From a checkpoint of a small mixture-of-experts model trained on Wikipedia.
Size: 13 layers, width 128, 21.5M parameters.
Training: a variant of SOAP for the experts, 308M tokens.
Below are experts of layer 4 (counted from 0) of a mixture-of-experts language model. Rows are named router (the router's row for the expert), down (a neuron's output weights, with its number) and show model dimensions 0-127. Each number is 500 + 25 x the weight over its row's rms, rounded and kept within 0 to 999. Numbers have three digits each.
After each expert's rows: a language model's description of what the expert responds to. This comes from a sample of Wikipedia text that the model never trained on.

# expert 34
router:499451469484519474503473481493509505501475510522432535461479527459518515505523508528494529524465512519482515474495508530480430479493522525513488484536491510522511534496510520491497535538487495463459490520506472491495498510531488482492491485469516534549454509504457548475465476529532479545450505504489472499480504507520504480484518517509524475488479515495518469488463502527535487543452
down0:527531518424469552486494461470517478501509508468506493548509482530517519526482491520536492502513489501507466520528495507475552511490494450483514514508488531409494463525539498524478521500553533524479500523549477493541509505469509495509498529483508488479488488495519491499500507506504510495517526491508490488520462479500483501498544492503450480543484476456470511478507488529464493464501
down1:532501500486501485522507480458486491496523501549476496527463513524489532530501493491479467455493491516473463518529520494481490548516491480517494483462486559546532476473481533494479526463519496508515528499464525508506557475507551527534483460490462516448498514531509461542484501496449496482511521511482494508485479489496500516554512498479470499534545514486456504497491481520479479473536
down2:492470526514554494526472492498546493469504462477504542488529471538502484555504455522458480515479523487530521466486500473538527512494523467509501505488489565502466440461542480485494526469517527485519514489495501506483516527521526476494517519477513465518467482484507499483499504496471481493521477503532511497516499488488536433511437503498535458517521496523509505501500475479546520493513
down3:479487500501536506496532474532551515484488478505488495448493502498490499497441478509422470497472512498528509545518528499508485542517532523517485481497500486534523510534465535504470479537475517501502529537502501511475497566525498506463450501474486530487521513493514491456522489505457468528488497489500507532525509489480468463507444536505510476513503479499477503467466517555517509517495
What it handles: Narrative verb forms

# expert 0
router:484507518464516539502484505515506489483485519523533517476524483482498507469471501483540494484482501536475552488514545529484504498504503505483517454517519477458542438517556520529496540451514505524513520528533458525477491483461545510495513527519499486520541479537536479478477547500501488519479507485511482504531486499510483522501478499512546470457507495529487462498497501569507487471526
down0:458518500520515480484496532511481547514506472526528541461488515511539480491500525498510513464519448534475499555535527516486497475475526461476485526515478488544520495486516521467517480486449522478524505490480490490511510505538530470457495473489479532549491453494509512526504531511516433471500507503519472485501536475481487510542498490470478492511510457465513523465513513464514481523533
down1:509518459485501514472503497501476462479472543488496469482477500469467514481461511575462455531494530502500477508546523456509499515500489508495468499518501502525525519463528514505537511503487565503514462499470505498503483496531489461512508481475491492517461501526483497484487502521528466466482524495480515506558523472492519548477498546502531478554490504518492462480545506530528524495463
down2:491476490518515535545526509475531523500472478507510485481549521486525544482481496442503510493503473552508510512504509508486523496502509483507480526504525524488497490507448551481449474475544521485534508484487488491487526454473533477469463513469500463506501502468518462473508489477500538540561554497467507497526493525471465503541533487535492482468483506483493500495510529451488522483496
down3:499507446471497475523475554490485453510551486532488519467506466494497517532546477474518505489415495500446505537475515519490492519514495496500540485536529520494494486459483508497487532477509548474487495504492504521501537507532480486507532527509469516495501515542519521525501505503497470515512511513499498487494525512494524526476452496503446502503453510459518490503550525446474491506469
What it handles: Foreign name fragments

# expert 19
router:519541521456442492511491544530458516495513493503522506565520488543524480496493513485460530530516511497487489537507477534504442513489538491455534527512520505521523510471483504460460528483493475498490487460475505472534501464493462505526541489513473518485461544512509501496485563491464529506479461511457485521516500505494519493538495470508488503524503481521489501508481496500507509553497
down2:511450493491477428484519492508515530501520468485471507508472488508513500546508507533508507425496472541488526530497502494561519483459508491550497462450488483509485515523534468466505504477512459464494519521499503496462475473482483479499471470518527525521500513473494511502523479476547472512510477507520493507502487474522510497534494515514525512487542540535532470501555466524518499521502
down3:467515442507496529482498517564445478480525474503498492528536500464492505502498465482513529498502460479509534526463461482499512535511481493539477488481503513544508501507522522514527489496517490477553470483508498493508514551516513468496498562518509520524474487467498515495532462475504500510519485481480482510535570552458479501515456497467506487477497490522539489519472500490465478477498
down4:490483473516510522526504512468514512505510531509485516515493488539519508471517501474545480489519504486502540501500539515475530524436496507487460482511525497497483504476510489503499462434517507480474511494473467498518466507508498527520505517530553521521498478504415505539575522495545527466499469535515475467461491472505486466523482455506470517477536510473525488478494518505482520499501
down5:503466490520543503502507464532484497495444500496507524552494555474494465506489462495549542509499463470521521568501494498528545484486503467490535496490530478509478451508522484515494474506534503521483504497534514463494471482501509465462458474538517493575501476520506511464472504501526482518484521505505485481546509474523507489507482489450533488470540506509496495525504493475474492506498
What it handles: Mid-word English pieces

# expert 25
router:523466510489538508502511499571572526467484539541471498478508556501506496509489502502495496473486522483509484489505485491463474452491519535536532464522479487490550504506455494467501519525507504463535536505480457520506500492509466526533529516464505491519479521506493499459485476501508535514489444523474502504491507549471521466483478524494506534504540533504500489477504523466484512526523
down1:521482532499465500443520485465549518522478475500497496510519476513506539434507533496494507490500478497491480490500486507520505518513489523508524535494514545488453505523518478535483456494474477526477524509530477512472511462506495528441473528492457510504502477518501481531479525513512498497484482523519506504492525539521446489485503459499521535556501516408475500524514469518519519482521
down2:524541502512491528490439468513454502498467509477511494478497494517528511466511494510488482526477513501523466456493479474471546521530518540487516540523455458511489513497539505501545493525482466508464530473517533482521533533449510511516520479471493480486504514503506525541413489482522512517483503550500488514496498505499488552508490478463511494523459501486497463529522520503505500464492
down3:454477535463494515511503524527532508476503549520497525513475492489497500481521472460479463495500484502508495546519496471528503523478484510469467517499530551517505505514474494475526483458508515506506498537526494455506498497531515505485533501491461547441516485526491511511494488483535503549488499559453491470520527485502502461522508474497492529473503443457479489469522560523504503511457
down4:503495491507514484480470533505521509459470516534482491547482530495505543509489498485524493561499478498514503555470486468503534483513536472504500503501470498514488443524503480450494481501480542499516461516498550470483481534442542544460472506518460445532490517564526558500504481471496472490497511492488467505498533497512487503492480469534503479490488512505504499478515506492532512499509
What it handles: Participles and quantifiers

# expert 16
router:449497502518543452497529490527493473503536533508450520491485512485478514486500516521511516477540502500529548486513470477462479523525496482539462522519499522488522524476446484457525539517491497495467482465527466522541496468533452523494511473453524487504485482465470519475447483533490517470473503498515490479463492486482519476472506537510490504480556489525510483503473532509516509508497
down1:482538475508496515495536505502518491458448519489501503497520466519462503516474529504474539515526520527517457470457558503463536518491525509503489511555529539503519462455500510537489488456478526507509428501473470482513511509499471466519507506499502525472440488530522481496488482510484493505504454521503487532499513490514497472522474545532536555490527497483469504488499502486501485525487
down2:478518507509523508479523505485488530514479513480506550477457516554495510508499540502519519465556495487549501516535483494472481503526489520492518475483465452500493504459505493549478473465480464485494450531459499524521522494519519486468522487476523469527483478494472480470525518496528552488477473541502506444494455510509536490493528553500530488511458517536506488494517512486478519505471
down3:565467528505485509486528512536492513513471504469496480533496504444507548502489504504499480534453493511483513535479517529497517462461514497493529462540484508484503467481482514508486535542504492520508522526501480525535462460523496528513500517478507555480485486463545522528481542471474492502502524471490469547526481463485502495465481495482493502535477491449505529500485504493454457521518
down4:500528504467502486483487440448513505514501505505497514499466475541478464527484459497497497491523513513497547484481482483502523506570494503464509514465485501474519529530498508465559477497537496491512548454504477537468498496506449533491512493506513510452499485508501498459478490497536495506473505466496522517503515492472496534483520487510529526524511496497513516550469538544466552445504
What it handles: Verb suffix endings

# expert 7
router:519477541473508527525516482497481496482479526485540511464499510494511434500499514514539523478478493479438526471498542560472491547478505513503496497478494500470492467508525520502493546516511490522541500549497497492472520478481560494496460536515503502479476528531511494486472511534475533487506487507544483501504520517470512489485473479514498497509451473465495461447459511472502523533478
down1:520493524477508446499541500500502485521514521489532463486471532487505442538448498519488458488488538500494484498523510537522476481503494475488479501501562496502493522554504509483495516493494485527493489510503473535477498556537520517456474491488477472505470495480477486508568499495495486492504497493471524498550498510514471533527554463493461485475473487505512513492479530549492555476477
down2:530523458529464497481504531500492473513508511480482458531492548487470468465488490535509497488510508462532480556451470492515484545508490519528478534470525528546504485475487495549489465480509525510498491530518493498515472507486482491528499494495518477502478479469513486535517505456492524532451492542460497479507532516525504477485457443504510510492475523503469528522508496483505541513560
down3:499457506486497479502495502539512518497456534483492514551499522523504499523502504504554445458532490471471533522530463498501495472495511510465496507505493465534483509538493494489494528556503438490466513494497555509503485457497506463532444494507526583502518504490508487507528494480503517467464485529537485485513504473484466531505482490484530528515478503453470488524496489513505521506492
down4:499539463491487459492467461518511536469468521498536486500515526503496478511486504528545505511492492489506509504460480494502502496489534527519500484463450462463489457498496499501439461493511462513552489524511525523480479498447477505476510518515495504534494513489519477505511501482515507522450472545457487514499538527534521513505492547502531523488543519517471546499524486459509465549523
What it handles: South Asian, Middle Eastern names

# expert 13
router:519526536454483469510502522532472526501485491482511508457516451481461453514510446460481510493536513494505509471519525482477472510507487502503466501496494503466486480487544470511502510498509535511483469502498499509497526442510549499465514476533502528498508488534551553514440507515524473473485455477491519529470481510521490472463489502477479469534544493500498528526524504546506501510537
down2:457502507501521456481485487490532513506501529504461502491494494483479528466480445509509476473572502504482543439499495449530502481503511478469484532502479499489513546506487486491509475517462522498490516459506510541505495466545558494494535540500531490519517521533541494476505481459488497473497497525499524564483491486507516478491530510484514520479489514475455562494495497532495523480495
down3:518523541508469418512496466464485531479506526477539490512497506489493453507502499484487487498517483551505473473507507453528551507477504500470516555493497461464449503532509455513523491507511522510489501455461572526466508500471485535484508492514497507516506492524497507489500455510526522485483472455508524524503446533515515535501509495497515515512510514486497553528494479515486511489501
down4:488549505517510485499516506465487474534524468460552513519506485505466488458496470503527500499470476534561520488490479453481514517479508465471493479484508494540481512533520470448522505488497510535487539498516522537540547500498524497498498488540452533495535461535504501468465495474480475485487471457479505516492485539469485527498506452487505529519530529536492498495487481506494539493528
down5:508506502476498514454503506551482502482451475523496507463477508513530523535484557477486496458471484500520507502517438467508505502500541498486520464500503523522520497488518494501461504484507522477498526516496461519478470475520456518496474489515509531484510547488508534525507497542497450543471552545474458508545492519479498534480445502541535466483475501487537494481523481503522497503495
What it handles: Romance name vowel endings

# expert 36
router:451460527504479427526484485514499486531483488558532515478503546512523449514481482509523524495491475502508534499542462466507496478543472497527501499481482524509458507541471482485484481506479493515499522517526503532489500525526467496516477482481512490544540519477476512439522475463510509498490467470470517514465482502503527438525509511507556498527490508498534536517490490508500498517509
down1:500475488536520497472519493477489520519522494513470492482477493482534481528484474491520541489495513471497489468485498462544549521478472557496514492470512515477497461512491527508514490496456448524502511535524483503442479499428473524494532525463481468555551502543513519502524534498492517451474477491512517506515510462510451509512515516530518531518470491497474502522508484501496541491511
down2:550494492542477475498491564498467478530482504485534485544529544472473523508489525499484527536484490526473498490500497505479505490444517504531502454483511471563524520479529475473546494492439465450534508517495510498514462546493489490495514484472502484481529521520451532463480500477518474510503503520505496536469515517521474520477468532471498481508495504517503491519508510522512453507478
down3:530510481599503485487484495497494489478528460511520525534514472498503513513488494517480517522507486499480485518517512499478485484486507487495500521542510501484486449509477492512522501465508482539515508492523546445483488473478489555450463534523523497516486498535480492505451501467482500543520525490505490500520506493523506485542438499521519473504466566442465537496480492505501486510493
down4:506484490474494471472529539562464505476512498428499561476502510529455508436486462466507520490489529511513471479533471488495483491537455481514511474473468475487492540505513505496496475525497484496529508562556517525486497487517547438521464516481499509519512510493528521533533481504487488527526511535504491501515475523501504499513510494507491507492468535498471516463505504472511494490518
What it handles: Verbs after subjects

# expert 20
router:513512466522525498490485523487495474496485495508473498545495478528537536509488472521508484477489528517528549475478473490530472473497471502535481469437508474475529522501517519533483477530491463512530543513465530481471519484503545486500502473506548552544530530521531507475505503479506540465515511502484455466528541474512521522515523482492508514537508554511529482492489517530484471499467
down0:534460523479444471547499495509518503520485484522477499492464503475478525461505510568515496474534494513500530527500501543500481493483498516512511491540485455471509495515514492543526495549474503529514501517472499515524500526498555491471475482477552527471498460496456483504465489499543477510509451479503521461519459508497514507505496506444455531503496516512457485535502470511520489530507
down1:478519525466516482485500518519546512497484515490498497495494463492531477511518470518526522490456534520468519476518514483462475527502482528480547504451557536481502533503471540485470494554487462479538520487486485470518523471491484491490489480512513514453477489507546491472521494549529483465477491506518475479504504520518486500487556485519501478452469550497494561479527524476489491509488
down2:505506495470500498509514472522468525512437526502501541500485504487533501542522508493486509495511515433488515486474479495494471540498476486479488502496494512438526551506419463490441492458519478504525468544502487519503523491505501512505489490536510485449506507475512509492471522510480537491496483490475495527521510518510534477506536557532493503489475507532446512514512489534548517506516
down3:542486476472510454540530472527458490548489479469536531458518494511459527494499463486533527497499541497529549526530513491498508478505523478541498529485517529553503487467501521529514490480495516561529488485485484458511519479478438539483478498493499519465496503470478474525469490485468480488491489480536463519505513489503477527491490521508477500515447529528517512505506492483522468486505
What it handles: Dates and table pipes

# expert 54
router:487480513489469527488478524462485460526468545521460524517527485492545536535516493529487543498480509513520513492468479466458517535514457511485514480478469564468530505518465485527508478490514465478507474524499507490483492546525511472517466476506469502530538483502457504468507486488531494541505461477479470516449496509510510482499512503496506485453469474502472472523475474521523509497451
down0:450482513463496449515494526479533477462488483512515513493509539474536532481473496452498535509488487479468496500505485509527513487496464464489470482471522476504523523505513475505535515480498486515471487491507512492529512573519515509488522488535519546466565482511502537538486511484472506533498445478479473490482504504537463436477522486532503540513504482515521508460541518509508500506522
down1:473458522492492517485531517549495507498544491488482502473520515465495469500503504494556489498502504477534486512491507470520510499480510494514460470518496496482512530515478485440521525538464504480444504466541440488470525483485487515506477526558512515527500506478502543448498451496561477493517489494478501511504494519532511505550529476455524496497504526517501478464515536497530476526482
down2:522530528483475490496492473474509485510455510508531475535441487521503553510490481479552488473513533540476483519467528505488498468485493471489495542508523501477491463498514498497498517441510524514502497528516494486537506475494581512496517456499463537533502485518485458566497496515515506466522502492499481461517500457541506476523531541516465478487471496481483489494535490519492492485519
down3:480468494452480518485506520509498560509445479483482528510499505540551503505544526511512520525527445508448549537499506519484493480514498534510528478494501488475517474451483503499469466518499461533481470480523485515528498476481485519479456495518524513485512505529513536469467498488490521522482494549458480519509489518501495484520454507508493509537471485472523526521541464485475527531474
What it handles: Syllables after b/h

# expert 30
router:552493522457523457499444500457549519478486484533475534512475468516487515478508483503492533485496513535464531488541513509480514453510511457482538466527501491507511484549517497518497517492512495518463509495502477523521510492477519553498476514482502442461498508495505527503487491494531454433505509511497522517471520533514504482493476500508489507453487470468529561520489485485501466489484
down0:519487517490497454511510517505516483460527532543485491506534478516495500468508418491517480515506503504470522480478537534463484484496540480479562458512565473495482537496497494540507495517534460476512506515488522527492518506460458480496502532467538492488533494493498504519485531494486493491515523499517462536485532508505535504501467501507479476479459491495457495505488496496503576468487
down1:476507520586518510536465506481515498533507502493517506443468532528477498497500484492441482505527515486509511479505466511529516460513492503506527494522511508504504516493511514497491497524531478499484483489516492545479496488533457534527515471491505461515465550474488524533524515500519473460477497539457493539465504517428522474528435500481517494471530526518495501497495515497483476494461
down2:529489530489501498489482507545486459483509505462490467476463477484485500518521502511523483476517509520523499471494509513525492485518478541487485513516494475506528528473546481478531538494508509495465516500558527526466478521521479511563442457533491486486514531503457515489458502481466498521528436492457555452530519494500488511468479511522493527525514499529460501485486536520511473504518
down3:522511514493548546558511495494503481501506483476527477506481497504527503558438472492498472494504490455517464509462533524496501515492511492483511494490533506571472451491457452512508489502480520504495452530513507525515505486526486526543489491502467533512507531506513488523483472508513485521502473447496497526499480523505511491536471476478516482469473481499497482501445489513516484544568
What it handles: Subject pronouns

# expert 55
router:449463481476485515470496508529504489498497530514533515483517466457514526491483489505511482482492494481471494542499490491496459473511536483526493490490503499519510455471533510506497516469519503467512461493525513440505503471501531465521477524506475541490501507466564532550493525517517474531532521521497490479447509469500504495499496534486533459445551485494505524471561491499486475540500
down2:522519537441478482527520478490494492526510507498485506465492502482494483462505507499531520494461526492535507500513498495463456545515498505514506532521484586506495495522550538501512504448500501524511519516467513472520515502511507513492498528474490467490499501550443464506514495465533483491490456513531483480494530517474466505488468536481454474524489475485503475572515499520506472510470
down3:513523495500522487507505482536481476513496516501528452503491485504475502510520450510499547489469491530521470516473528503494488503513527496494502499528486454494484444516505521455527534527541536483481456490491551473476516498518538502474504478530465494507458461498512486533479474544507463508475486476489477507485492460532499513501487505465523477539507566522468525516543461472554503517522
down4:499485479478489507451495509508473512446490521499480502522516509464505473478503474491519484530475475425501476496482490471507558530522480488501489524506474476455497522520505497550500468529489481535488474482500506541517519490515511506503534541520506482494537522519471491461497519517581493482474519445521530517489479497503504534511515498550481507536480477531500509464559471523486510493481
down5:467526509492504441507490495442490442476449522524499513496504491479537492511526467459530483538486518486490482533514541476558492523514513496501487535473525503484503463468532519529518511468506541525468534491467526478508461540477530517516507521535457494477498503487494496502518512526532479516496476483522483510477531502484531444490488549500499472486518487518485496465504507545501463512491
What it handles: Closing quotes, first names

# expert 3
router:491501522507498498477466512540515544554443481519507499531510513543522488519503502535540502491540496470453550510523475499539489480501472497518506472468470478498490493539485492494484462496543494546520512498483456539471487494507549504502504523506538525494486485511547484475516522449522501482508525485494467508486522502531540474487484501531486500529497528514491538536456495484453527479465
down1:506492482518515486531490499531509494490561452475520492500457470498516517533511485537498525500522493515457477496517483518512511461491463530508530465460491512484492524505491492511553537491505458494477485516482501507490500484505501500501480514521482513481518527543480470477524508556517480508481558549492496514465492496507500515563493510483527486496520454541493461488480461432503433499522
down2:510510498568524519534493508496482494550469495464459497507430517503524491509487516499484462452499475478471514548466507472489506509492502511549523517494484526518494473533458445505487528507518506493500522458503502556475493511514477487497450513495464520513477536532486466484508504521512519520513496489520487511543523539478515485540452481483532454535529496486496503497471478481511526511478
down3:467479488504506457515554473489509538470501483515500501563493457544462518488489510509460517511516459493501489497512497472497563503499494497516491476525521509474503432495524516499501523494496485544529475529537537497493514499515500494485497507484475493486492458484524453514452475464512504507473515499525510517531474458576506499505535457510516489523509492456521483467519493506518484522547
down4:477535512507511532472506506510488509502509545505502531508483496520515502505511482471459477506510521480506474507485511522479485522458487559499520466526447480504473510529514512468482501496512469526465510515528519478487499484521531524513497509456500488525496509497481528496483472497505486461515456508524491452534479415502520460528432541504512510534464511510562525453485512509484511529536
What it handles: Copular verbs after subjects

# expert 11
router:457473481481499464497471477468488520497497521508505470458517482480495483504483499493485469473541524486509459465485525541483536516549526519476546532510519497486486512528539485518536496478485520533515550509488550492472523496496549554485509495497492469472477517501540510456502495509458532481481478439530550510493480480547505517510489501520489526495469515472500532462510506497503542506496
down0:506542536461464489510502471460526503531469497513477471552503525504494523521490508496521538522521531504504508485531499472495493499500466487543506505501492464508533484570466491508506463489486444510513513521465546506507476501519475506529505434527503472489515493510451504477510475510506503440480520536470515507500516488495499470484563517481502509481505505487509539479539464531507455480474
down1:488482535498530465536537508481497517481466536489497489475547462521573522498462540510505462532478557477531527476465484497515483518475506495527481496495513513491493472461474509541475456471504526532541472482487509484498492483474458493482475476543485514462499481517490515476504478491488489518517494458508509489553545481526519475523506511526480468511527482524487523518511481523489510472540
down2:526493493545514518532505490498511461489510507488464493527517526509452521542505505526471504533549471450486529467509466482507477499474453462533499440509507451513507502521527485508495475502532506551481487528479468517480517493481482540535491492494483502534476500491471479536536466529508474487475501494543478497537514513472484495484491527487459465499491510493498572514533479531497488530492
down3:506535478504489519496460454461451482494539522504468566522513504491469493470485493491504450524520547509545509456503493504489501507529497526505493497508512502485492520470528450446487470476474509459482494468537495489515473504520556487499506525518520505492534454500525495530450494483529519486515518459518528519503483490515483478531485538519492485524545500493474523459502521483541506533497
What it handles: Name-initial capitals

# expert 51
router:486457482474457519459463504533499501519548479473493510481507537481509531512482515452451513511544481499503521491512491524454478542521521485464495497515500468565482483510489481506483506504487559508509477485532452450541451503528499479515487534515519523468529501524513474502488474539504500520490522473485486461501445477493514494488519483506461479507480460510511489503459494467486491513487
down0:517509516441490468507471503480533466524502504503497516536491492516477489533550487535464534516483488529512491493518524491508484513509482492510524494480453537429487483510514514515532487469488504500475526489457523544488492449523517504499533502480536486522466513481474462480569485511525510523531496428485515474496499510503531501502482476508488505523491461485512452542542470492495490526531
down1:469495500486450467501506549447506486535495520502520493537509529449490544515502503510503461531497486523461512474531470513491533544492457526507476456571514527515467542522489520486484515484441505522485502492503468511551514505474518509521494494518470478510500499507495502480515466546561507480491508554504511520501516500490466487488469517510494449487493483465492524476509495503472510482494
down2:500510480495492499523505509508497502503541504516486506483498516524517510497512509501537483499548525477533499487505529528449500494453506536460484465528552478488489532509453477507500463473495479497476504459477478506515500517470508506546508517533493504493484488524479471484476495481540539510566426475531489500521491486495538468496549540520453474475490501500475451505511525536457536480503
down3:475528496482537484504469524484486512507467524471468535500516489531498464469511514527484506463418495496509519477485478496526484490530536458518512465495524548507529419550500484510480493472530538501476513510514496530517502495479458497504514507494532511474551546502502496492469516526489473481500551490525460528527507457493466476500484517474513514520504483479538530501495473505528507496497
What it handles: Plural and noun suffixes

# expert 12
router:499499530476485485439527520507480474512549517440544495530557464462503530511516502493486492512509522489533533485527537518472435499487477514478480514525493530506489487470526534508459487484499518512493486487484489483494485478472452491492494502506497514510495477539481534505490543482547518511457470485493487491495491483450507433466513498461477500521527487492517479479471505503521471542522
down0:483489492516504509519477527502516491475498507515489519504493506470501530511501488518506528515513452452463523475537490494516517532521481514518449498522520500472486508464516512502482528484447495480495448494524518513505531544522488495503538552495517486477510504503509462499525472471445522518472431569509482484543511507488463518496424482508534493486525455493523496511497523503531507525464
down1:525489463510495531481534486469475512510525492514516494500522513495507498510485500519485513539517464503446502514468540463487520514509472521468454523481514548487495497580438484572510537438489515483515466481541485509506496496512464478479522492453501526528512491535559502498550503498468519462521464495521486485517499477483490472512493499490490489500481477510509498527497505492466524514509
down2:507501504469495510484472486492534547468527444503524483474529481457506541465530469532553464528521525480523524507498525499549509500524470505467477511542505508439531507487458508537525472534461513495519495478491466493501518452488523498466466518489500475483499512492485512460519459489519511487517517505533504510530493500487495520519536419528487497523507522526515492491502493514492501461485
down3:540495469499451483502496553545463503497466485470506488475498509483488520536473455509511505484508474517522478552545508477480506533509515482496475512492499528550484549500488527476485471531529510504521496475529520474514487483464529498490487478558477493527518486536507479470513534502526493490498545481505497477520495524475482554491454471484500518500467484551495461478486498526487462539468
What it handles: Mid-word suffix pieces

# expert 4
router:494483537537534492508487524468492500459502524552472520482547474529472459465483492475489470485523501507492519486506477490465466512475522456535470514455524455509506531453515493516536492528469468497505476498492506455472533499486536467500482496512498520519511498517545498489520482529519488537507506512491463445501521466487510498462512501514565509520532555504511470490509518518538500486490
down1:464478447550520492489507538541505498443515489531504530499499523466451470468462476523510516496538486537528523520490503519474483522464493495514467504489510510507497466519533448521513485499479495477504447501532498509499491506534495528474521496508515516516502554520514538508510484505498508482471529499493498512491498474489513509517446475467513470515506566474531506557480494436479474501492
down2:535471480498476498489489491497474520488482502506517504481516508493495506515542519460516503518556458461510495504504501495495479462506497491543506481526525477523507497417494511495458498499518554505458454485465490497474547499466501506462555515480478540475516527497492510518481546493522463519543481506453492478478511503524489509486469566507501525502495485512566504481503520523506477535499
down3:518529546512491517471475537509513473482500521506484526476491460486549492490535495514508505490525496524505464541501500492492491539482453547497509525492466479485494517535493515524467472497494491475469533525455515504434523480533511492510525484494477503541533477501528455456499515499470486442515497537458482475508543503509509435502506529485482496507517514503452538547495522518503483485497
down4:488498534521522487499462519492544539503496491472520476514473493500508499537513493478513487470488482498509509485491458517525545525489493468487504495493521525518457560509513517477515478492495511473514484524535499497526472482508518470557532471502529462547489525473445502537503518477463512435506502486501464504519485516477490534479460460469552495443465507475533508508510511545511527482505
What it handles: Table cell separators

# expert 24
router:499516517490467534506478492496484506504516522454547480481456445499514471480496475468484509533486518497493487463504465461545524489501520516511470520486550559468520498554462450529501497500483483484480506485486489528479529482509502515521489445546488526507504465497515490531539536517492523458527528513525491486476501495492534474463500478494510466531515489506510481540519516494459482464533
down3:527463530509543520482489503484484498499455506481504494516500521483498503488484495493523519516520497452517508520468480479501558475468499543511529486471501524490488484538469521505492533501499514459456468533553498545484434480495519531508471487521496439487506512498488492477545512476499512521498506491528548449543484475517513521508492529478446478521484440513536518484509486524487515527502
down4:482510469541486526531521476470477530523500483473460500518503477501494461510466506489523522524542484483490528483519448459505500507492501497502514552487507496467448501442487494552443520458470535547535494506487553523475501488517487508474507504528517539533515568491484535499517510464513545470491483512498504505510500494464502494524503498502504497522485461486502532493498534476485482501460
down5:504520516485467515493528531537477485491523489476506518541499529497539451531500503487516491504483483477470496443494478499507516514508480531532489459495515548504518524569475503511515448507481511484446500448531514507510464514527439515511532502519507508480497485516517500451483480520521505484465535539533478484527512509467504473492495540496479489481494437525475493516482526479484498503547
down6:447490466508496504486504458526469466458470534496467544553517493493490500471511486502543494498461494510484478527503464514502554511494514493487528504472528476509532485493501477464445503535534475481489519523520493475504541495472502468498515503513482540470532513492558516458561469509503540515456503482525477544523491495499530467493499503524487527491519488479491462513530516495482498523532
What it handles: Second syllable pieces

# expert 1
router:500502492519530483517479530459477506487503500523488516483518463537521487513507504465488526497530520537547528474515488475473485513527550515559480494459527455540476523495541530507472494518482490482516477517469498476474502469460556492483500508531553512520507522520517493478508506468483505497539489508514455446523530466492487475476533486492494501507517556506545485494467533471527504488472
down1:498464494484524461488488434501511542500508494518470513564511530516450484485487483498515524517490465511475505519534498506496539506510498482456466516530570443502456522500480505500501507551496562499498514520487510485523475539528529480524493505515498497504481452518481472469492512493516487486515535490494519494477518494535507489493492526469487466503511480480448525499484547446535501512492
down2:489517476511518483494509532485526503470446483520478493522490512492494484490530485504544503456550491500458539456493484537460528495493502503509505495498523468530477496486509485517515506464486507460520492491487456565525535502519561510508559477468479493493508488496496483523513481487478496463517498478528507513466541508492505481500483468488531458496533526482518524520566504473531481529438
down3:506473472499501520496459509480449485529520506498520498477525477495500491554482540497522492464488477499539494511496487491502514476496512512485490498517502513548483550473539484482488524511502471484453520468529499459500520487473539498514466494513497512536516466485521546514499505522474533497505485422490502476553431471533519488456514528460499535518510476470492520488527529533493490525534
down4:507466551485501527497537481504511488521486532513467497532550522509520531497487537490500530509486532500510504483481518468473475510552475541499479500482476508500553509457521521464516503505480477547501511512491508475489514476469499477473480482472516442440512478472459526522519471508537536545449462484523453485499507513495482517496545500464477516501529470488493488496515505547491505520479
What it handles: Table column separators

# expert 22
router:543518471477520485503526511496487542470476477486534440508514492471519538538462531480489474497512506564522460502542513532506495521514485522499472485548512507501485483520480453532519466509470494534524456533487497508486523458514517494489451501509473516502510497555488529480543512492503515568495480530490513497513473507490530510490491512470479501543532503490490488538502491532492453509509
down1:530573487548505517505518493458515533504472473491446505495501494506498499468502498483527520528524541529499503480512545502500536518473505486519464481493457462496489495500484470508509499456474465501525491502402484500510488496480531538516531491518522492506508487529489527446486495517505485446504487467491515528497529490522530479504496486486516503528463562466473514502515544513496490494500
down2:478470546495509513450488475508521532474496494473486473483478499537498473506484485490535507458482526493554487518486485500451480522516488515498500511499496463488517512519525507479467505514520552490537512521568547496526499506461488497467486505485488519527485473497507495494449487514482539535512464516508493481484517435533528515448561536518484492514504463491488526521494482516491552470499
down3:487517508477494498488475490504510511483491522418527483494512484490482476481472448479489529478533504472546501533476531517521532491503503490527496497509510505478450538485515485496528452513545545519467526489516534504484480486482488448472466517490474471487462501509584493459498540530492527513502518487522537510510491516524517483466494506546477500503557509484499508510502475483499475535518
down4:491487499483563472492470474538486534513474468479494493473460491503538493531461522490468498490493509491502487487505428506479474483516501539487485515494545469478467511508507497530584478500491465534522497505487463516537507492519513500528503464526485520460507504513463499514481536482519531461457481484508502497539487515494518503516528549561541480475514512532479476493505498534505498487500
What it handles: Mid-word op syllables